config.toml
num_hidden_layers = 10
router_z_loss = 0.001
init_std_router = 0.00894
tie_word_embeddings = false
max_steps = 4215
Below are experts of layer 5 (counted from 0) of a mixture-of-experts language model. Rows are named router (the router's row for the expert) and show model dimensions 0-95. Each number is 128 + 24 x the weight over its row's rms, rounded and kept within 0 to 255. Numbers have three digits each.
After each expert's rows: "gets" lists some tokens that make up at least twice as much of what it gets as of all text; "comes after" lists some tokens at least twice as common just before its tokens as in all text. This comes from a sample of Wikipedia text that the model never trained on. Tokens count by the router's weight.

# expert 109
router:149136094134121136148190109151169108123125161133130143094104120117145130141162109161091149106169163159114117139133147168132138108117108133067158124129142133124111102119139101131101147094117094139135114109150100158097142144058150170163146134134155096095138157108131090108103142119175113108
gets: ",", " October", " May", " March", " June", " September"
comes after: " on", "1", " in", "2", "7", "3"

# expert 26
router:124178092144139126155145133130144136153129144120128123102130108115146115159157155146088162104161136139113070145134165171143123095077116121134170136126143091120133121124135120154102142143107115134155101106136077142127137144096180155129146158141144113071124140088158117136087105137144127122
gets: " the", " The", " a", " this", "The", " an"
comes after: " of", " in", " to", " on", " for", " from"

# expert 72
router:123156119154161126152136123126166131118077148096164132094123104140139139146173115126112141130132151165099094144147160147144151102124106103107177145158153090102091086103126109145102156146107105158152105119140088126119146145070130135137145145122148115095079169097132103104089133081141086121
gets: "0", "1", "9", "2", "8", "7"
comes after: "0", "9", "2", "1", "–", "8"

# expert 62
router:129191102131138133155139137125145108143121140134142118072110081137147107121133129135100141118132132178140115151172153165142167115114082100114142142121132096113114108117162118163102135123088120161142104108167099141111137153084150141148139161144151124110089154105159118130124134104163131097
gets: "-", " |", "|", " -", ":", ";"
comes after: "\n", ")\n", ".\n", " |\n", "==\n", "\"\n"

# expert 43
router:132144102131154120137136134094148111134119197140157145094122108126185128133138136117096171098145148135109127149144148153118152111128126115099134133160144099123084122107153118147099164124096153152172103124155103159110141113108152157145148141144139127044132147110138093131079096102155103117
gets: "9", "f", "c", " f", "p", "ec"
comes after: " in", "1", " re", " In", " inter", " to"

# expert 53
router:147169135144138140135179126126142127127112154127126145109119122132139123128164112160112128129147128138124120142147149136148126090092111114116121174137152109106096087121161091162105141125088136154165105112159133142122186121101168150145148150153125132092113143108168106118099151118146113093
gets: " |", ";", "|", " Candidate", "^{", " Set"
comes after: " ", "0", ")", " Year", " Candidate", "3"

# expert 67
router:146138115172129117113155123117154139129120134093130111128110119142160116141161115127111142121152129157131118164151153162145140122119117102115122146142177104116099092087126102139127163134095121170128105104156099148110154174111158149146172151120163100098110149098153127091104128083126101094
gets: ")", "%", "°N", "°W", "}", " km"
comes after: "0", "5", "7", "8", "4", "6"

# expert 17
router:132180121133168132118144158116162139147115126117137106085119114129149130154168115164093153102130112157134096186142153140144170096112078129107136140162125086105086116106141116145121145119109117147135105115153126149126125141115130140137132155129164104079133131109129110103115143105148110104
gets: " with", " had", " has", " was", " have", " won"
comes after: " he", " He", ",", " and", " who", " to"

# expert 76
router:134171121146114140124148122141129139130110173109137130098089105141149103131137148164111166100129141171122121145162169137173152106113114141084142142146143100084086101098129120132123156127073105151156128121164074141105137138106164159187157148142150097085138182115158095096099130110156142095
gets: "5", "8", "4", "6", "3", "7"
comes after: "1", "0", "2", "9", "8", "7"

# expert 95
router:121149116155152117153153137132142083133131145140132109105086133120169130154147116136082143135157146160099123163138140148136131073084119090120147156157169117129121119105151097149094154118102149159154119111157100131099138132098147146154184155131130109115144167083149110083076115079156091104
gets: " St", " New", " San", " st", " West", "St"
comes after: " in", " the", " of", " at", " |", ":"

# expert 113
router:125145113144166133159141128139135126136107160114145123102115078110133131162150128158119147124152143163111097156139139179155135114119093103088158132128150084127128096123149107155082137110121107184173106105149098139105149147099144153173156154119147110092081148102128108110096139116154135094
gets: "1", "2", "3", "0", "4", "9"
comes after: " ", "1", "2", "|", "3", "\n"

# expert 90
router:136163141139151116164156149137142131131105150124177131085100127106141144152151113142098142117152163172104110151152151147156169098090110099141140141133156080109135126122138121185111127128120134140178121119154098145121144138135148178135159157149143115115117164127150105097092165119148125117
gets: " a", " an", " first", " one", " A", " second"
comes after: " the", " a", " is", " as", " with", " in"

# expert 10
router:126164102138148127162159147129152128127103146137139113111128100132157129153141129154119152131152124160130110159139138142142149100086108108121138176134143093137106097130136121165087148118111117158157124092140126144130147158110141138150144146123162114083109163105154114087113116112178102097
gets: " |", "|", ";", ":", "%;", " /"
comes after: ")", "0", "4", "3", " |\n", "6"

# expert 75
router:138169143156160130127152145130132115171102147130171106094086128116158151150143128163104176105144143139108099144140158171143169113103130113063153185140151094077119131133145110151123155117093125177136124101155127176115168126090143151191125127140164124120096177099149099133101128128134128108
gets: " \"", " '", " such", " (", " it", " he"
comes after: " as", ",", " that", " is", " was", " said"

# expert 115
router:110154097146140128141152110135135139160100169133142092117115130136145107123171126130116134122133125153125112140182137139134142100121108078084150149147150134095087118113142090151123145143107119148145129121181092171108131151097143164144146158135151104110103166099164117102117155086136117100
gets: "–", " ", "/", "-", " –", "%"
comes after: " |", "5", "3", "6", "7", "4"

# expert 111
router:138154141142134111125161122125163129142125163135131128106106130117141117135158108150124128125165115189109086185144140178130145110106103103096147151139153106105108061107148111114101146134114102144145099122151105142139178154087158159137157164159174133131122153117148109108110150086135103051
gets: "′", "°", ":", "–", " m", " km"
comes after: "4", "5", "3", "6", "0", "2"

# expert 51
router:130176102158156127160154128145153124124064161093136148092111096157139101159140099158109157114127129140096110148152162157171141104129091104115123146115130107116104108135161106163114135124077129166156126105166078168111129141082161157135144159111151123092127132127151100107093140107138095091
gets: "|", "===", "==", "″N", "=", " won"
comes after: " |\n", "\n", "|---|---|---|---|---|\n", " |\n\n", ".\n\n", "|---|---|---|---|\n"

# expert 63
router:138166081152164127179128160122140130151115145105157112106097098142152126141148143123094132084149161148137121146186175146145148096110136114108133137137138096097109121125148099124112146118098124141175084096151088166118144131110148152138138129122145110103094166106133088120093129105146108098
gets: " ", "     ", " XX"
comes after: "|", ",", " in", "In", " the", " May"

# expert 34
router:118163102123134121135144136111132118141071137130170136082100116121149129136127114117107176117125151164133074148165163141143142105121082105127183140128126111108114108133136103162124120143098105148117114103162099148138168124119161148142151159127142106120124141072125107118115124112167104110
gets: "-", "–", " -", " /", "-b", "-c"
comes after: "\n", ")\n", ";\n", ".\n", " non", ");\n"

# expert 105
router:116135105166130124163146117112122147149116181124136127103083088120162149159133142152108140109150177155112109155171166156141132107125106102070172111164157103090138070123129118131102152121107108155146114101158119128087150147113160159174149145135126101109130134101133099137107125108136122117
gets: "1", "2", "3", "4", " B", "5"
comes after: " ", " Top", " #", " Super", " Grade", " Sheet"

# expert 82
router:130136149145170136160142163132150108130112157139161149113111103089141154156151084153111139141139144162109105156131140176135163111118097103117129190152125099098115111116162105146115139105111114188129132095161112163078161129110170142183155156140121088114121140118134093119090117063156102136
gets: "9", " born", " located", " is", "8", " died"
comes after: " was", " is", "1", " were", "2", " are"

# expert 5
router:114151138179132120146142124121130143158120146097166132135114107105136130148131103153125151133142140173113077151155138138153143123094114125110146130143133107089125083112124102142094148140111096124140104125146108151120147159078171132155178159118149110098121157097153098100117152105151133086
gets: "0", "2", "1", "3", "6", "4"
comes after: "–", ".", "1", "6", "2", "3"

# expert 125
router:116185127133156141134135128136167142152110152110130110120112113137153113139136127162127140092154161158128072139162170150142157089103063110133135173127161123110127125130148113145083163108128120140135122117144093177116144175101144150141156141135133114114097153108148081106116140111141124107
gets: " ", "–", " —", " £", "/a", " +"
comes after: " |", "|", ";", ":", " /", "%;"

# expert 44
router:145191135131153143144168145120120104125085146081139120102095115117155140142161120183108167132152145137132123166148141145156155092103111103141177169158136123101131106120129116138111147142094105151176128105162095158089161155111155158124135131104124115121116157131143108125108142116132141098
gets: " was", " is", " as", " were", " are", " be"
comes after: " It", " was", " is", " it", " which", ")"

# expert 56
router:131133115153164138150162153132130141138079125130136094116103070140133140157126118125083141097128143147112109130165137154141140121108081137104174152141149124108107094125147098135100134096122110159148084083160120143096135139105146138142136135123135066090109139077140113106083123073150129109
gets: "2", "1", "3", "4", "5", "6"
comes after: " ", " (", "–", " $", "_{", " /"

# expert 37
router:135179120137153132138162130096124131118084182142164108125116097106150134120129126170120138087123143157107130160170156159127140112115128139112140141160159112113093124120122122145096148133094109167129117129153108166071128125112130140154159143130151124094120149097150115110108144113133111118
gets: " and", " or", " but", " also", " than", " then"
comes after: ",", " and", " well", "),", " but", ")"

# expert 25
router:116147108156128133149127153121131135122107137128157112100099136112152123158157130161110111125135126145115062154165155135142142076098119107110122148156153089120113102122131099143103187158106132164153088117157121139110139176099152161155175152116138123134126159106130114088112115102158117114
gets: " |\n", " South", " North", " West", " United", " East"
comes after: " ", "9", "%", " JPL", "0", " |\n"

# expert 120
router:134142111162150136130156130122125145150104156099152109122122102111158129130139114125119153109155155153103110153180163161137144103118089099093125136133156117147089119093131109132107155141112109143167083085165121138113136167103130151147150155112188111080114155106149113116095148083154118096
gets: " |", "2", ",", ")", "4", "9"
comes after: "1", "–", "0", "2", "}", "-"

# expert 50
router:148169137139154123133156123128144143131106154117151131127119118095181134146146114141120147130151128146131101173137151141138148108066104120125132151129182122118087108122127106159114151134103116154145111099153119150116145151101174149157139161127173116107118151093150108093109151084152120097
gets: " |", ";", "\"", " MPC", "%", "%;"
comes after: ")", "%", "0", " —", "5", "3"

# expert 35
router:155164123152134142123150134130132105157082138106141095109130099124144121141158107147115154090139163191123115143151151136129141121113120126102160156129144131090116119131118102133112165133091116140140095092167130134101130148100143151119161159118142096100121168094163104118118162111129098091
gets: ".", ").", " which", "\".", " but", " ."
comes after: "0", "4", "3", "6", "5", "7"

# expert 124
router:112160141173145119114139115120115140150098175096147117122100113125145140145168143170106128117131157177100102162145130155170131129117070111101134139158151128114111101124138111132112132133077097130133126116144130168100145136096147129149166151098132108112128133114145094090064156106129110109
gets: "0", "3", "5", "4", "1", "7"
comes after: ".", ",", " ", ":", "°", "′"

# expert 6
router:141144144131169122134183144125131123124123138128162111110102104117152154164149103164088144124140157152105088139145142183139140126108078126122145149124158113119092097112136107146114139114115119133136122102155116171110132154098173160131165121124136109112119155113138123080044144090149081114
gets: "2", "1", "3", "4", "5", "6"
comes after: " ", " (", "1", "′", "°", " −"

# expert 12
router:142192098144132129138147117126169157147124140131138103113103095118144122155147127134096149087132115141118089150142143151141145091068103100126150147134141114096124091116146125146082163126117127132148114121142101164119141139108147140125162167132152111099102173100146119091092122121130137122
gets: " the", " The", "The", " this", " This", " its"
comes after: ".", " of", " at", " in", " to", " for"

# expert 103
router:131149112152170134155132149111146140126110172108146101082090092112164103129149124138114148126147130144128131149148145193150160078082106123112148172133161102127139083094144107157118138138120125173158124103153106168113134161104150153163136156143138101112094166096164097118107145115130125091
gets: " The", " \"", "The", " the", " a", "-"
comes after: ".", "-", " \"", ")\n", "\n\n", " |\n"

# expert 83
router:135172110132161117135140134134133138151123148097147123117122121104161134166148152129117158101145148144137111163152135138152157088113104124112143161160139120137120109119158112148104152119094120170165081087152115150106134140094167131148165142121164129085099150085163113102122140097151121101
gets: ";", ",", ");", " |", " –", " and"
comes after: "0", "3", "4", "5", "7", "6"

# expert 127
router:140146122143133118143133124134166116128122148114161122119133113152139112135170102136106109131158120155100108138184161187166127123123095107118135143152143084094085109097162083177129171153091112128153111119181082135122145146113132155131159143118147132100106162118138101117095157069131156095
gets: "%", " km", " ", " m", " Total", " •"
comes after: "-", "0", " |", "|", "2", " •"

# expert 32
router:132146103182138143127136140136137131134106154105142107104111090139158111142154137163113135130153131185124117156178179158157157114123110118115129136142166073101108101109129105131117134127084108150165125130152082136132132149115156160149157153144157108083128161104155111103080130112169138071
gets: "0", "5", "6", "3", "4", "7"
comes after: "0", "1", "9", "2", "8", "7"

# expert 107
router:130134123143127118138162126130142143117110154128156083118111104100137146171155108132115120141172144197100102156136136163141141112118063119126150181137163099096125076123134122144079138140105106171134089093152097142098169121099157172136152128136158091123133131090147097116102124104150132113
gets: "0", "5", "6", "8", "7", "4"
comes after: "2", "3", "4", "5", "7", "6"

# expert 121
router:115167114135141137133143130131142132131108144119131111117117102127168137128151141144114161118143158149124113189149154147140143110091086119129142189135149116112108087127138117154098149108103123152147114107153127191123143170106161147155158168137155115094131152086168117089098146106154122102
gets: " |", ";", " -", " /", ");", " —;"
comes after: ")", "0", " ", " —", "3", "5"

# expert 101
router:120147106146122154155152121102135116164125144098146100087086108109130152138156157127090150086147140141145118143127148166144178130117067145097141165138163089106132120085149112146105149119094126159158112129155101144126158146082134123129164164128149086085121164116162089102102138132153118126
gets: " that", " which", " after", " when", ",", " where"
comes after: ".", ",", " due", ".\n\n", " However", " that"

# expert 15
router:157141139164149133132144139133126128157117165122167106129084124115136142129130111178112134120152140147080082147171158144135133140111120108116128175131118127091117094120167114141095159116092111135135094104157106130118153139098156147135158131119136051118128138108156129132084135065146093106
gets: " ", " (", "1", "3", "6", "4"
comes after: " |", " ", ":", " /", " ft", " $"

# expert 117
router:119158101142139112131145133125128129130103136108174138118097115127132125145180129146098156126147158141098112145152169157165150111103128104086155143160144101085118078115131110128104160128099114158156076103140119144114135115101160154130139140111170111098092183100143124112079144120148116108
gets: "9", "0", "8", "1", "2", "7"
comes after: "9", "1", "0", "2", "8", "–"

# expert 21
router:123145115159170124118148141116144127136082155134149093093097123107159147137148115158123136112170161154121086170161150175139160108099090091137138159127145124141130071117120098159109147141123124153138125113157110171111142135119144157142134165124133115122120155086164100106101145120168116102
gets: " A", " a", " The", " the", " L", " H"
comes after: " |", ":", ";", ",", " –", " \""

# expert 31
router:142127145151169141144146142113139118167122164122136106096111126099152116137160142137121135112136109140097096154133122164159136106117129134119148148153135098090111109131148090159126139105100134139179127108143086140107129130085184154124171146150192104097156184110162107098103129119165124124
gets: " under", " over", " at", " about", " to", " on"
comes after: " in", " to", " of", " for", " under", " over"

# expert 36
router:117145118135168161153145112139152128135109185129177114110105098112136137178146127169111144128145142144108089179145138187147143119104078117114152170141163091112133114119141117135078140119111120171150111096146113166100156134108159186145163156113142106098120154108142082105103144117146125103
gets: "0", "9", "3", "5", "4", "6"
comes after: "2", "1", " ", "3", "4", " +"

# expert 16
router:142174103131123142158172145141143110139112135102134104093107072143128128142145144155111163108155128158102128151159159130142146116103132131113140170149180095124116121105123103154107187128102129150140089104176114175089125116128142160173139156146144137108123122088132102116108162108129143107
gets: ".\n\n", ".", " He", "==", "==\n", " he"
comes after: ".", ".\n\n", " where", " career", "History", "s"

# expert 104
router:125189113153143120141156142148144131152094141142160092106104131122172151149149103192092155123156135154123119147151138151138149122094095110112160157123133111098123112131146126128132149144117092159151118112145125142121179140103142147143140187118151116104097140131155120105096142140121115113
gets: " the", "'s", " his", " their", " its", " her"
comes after: " of", " and", " for", " as", ".", " with"

# expert 118
router:110151124142148118140150140119125117123112157078162114108103109079149104138141113135100157108149130137161122132113136175134143119105082140092136127165148120121123087125151116139100145116118101175119111071147109153093152176079147183131176137127136125121128137119134109118102146112127127098
gets: "9", "8", "ed", "od", "5", "id"
comes after: "1", " ", " F", "2", "3", "F"

# expert 64
router:144168101148157117141149113121156121152102163108146130118097098105157140162153110152085148100164143144095113163165133157151176100090111105108131153143166098135107094110127092141108149117090124166164112115169109159128126157084150153140141136122125121115099153089154071101115142081139131122
gets: "S", "B", "M", "D", "R", "C"
comes after: " (", ".", ".\n\n", " \"", "\n\n", "==\n"

# expert 70
router:141160114150120132137140130131161117105120155117131121117097113103161137164148135128108139114146170142113120159141149135130141110082101110118145150137155103127088129092154094141121150127103136145164076104149132157121155117079162147167142156116150103099139132090131117113091124085156104113
gets: " |", " United", " World", " States", " ·", " County"
comes after: " in", " United", " the", ",", " ·", " MPC"

# expert 116
router:157151130187136132160160113135120098129097128111168117079102122118147129142140149145108152102175143148110080168137157142172180119130129135090160148149131108125090116118142084149086143135110141131187121091134110164105148157118157172158155139127129122127124141095168125056115154122144123125
gets: " he", " it", " she", " him", " He", " they"
comes after: " the", " his", " The", "'s", " her", " their"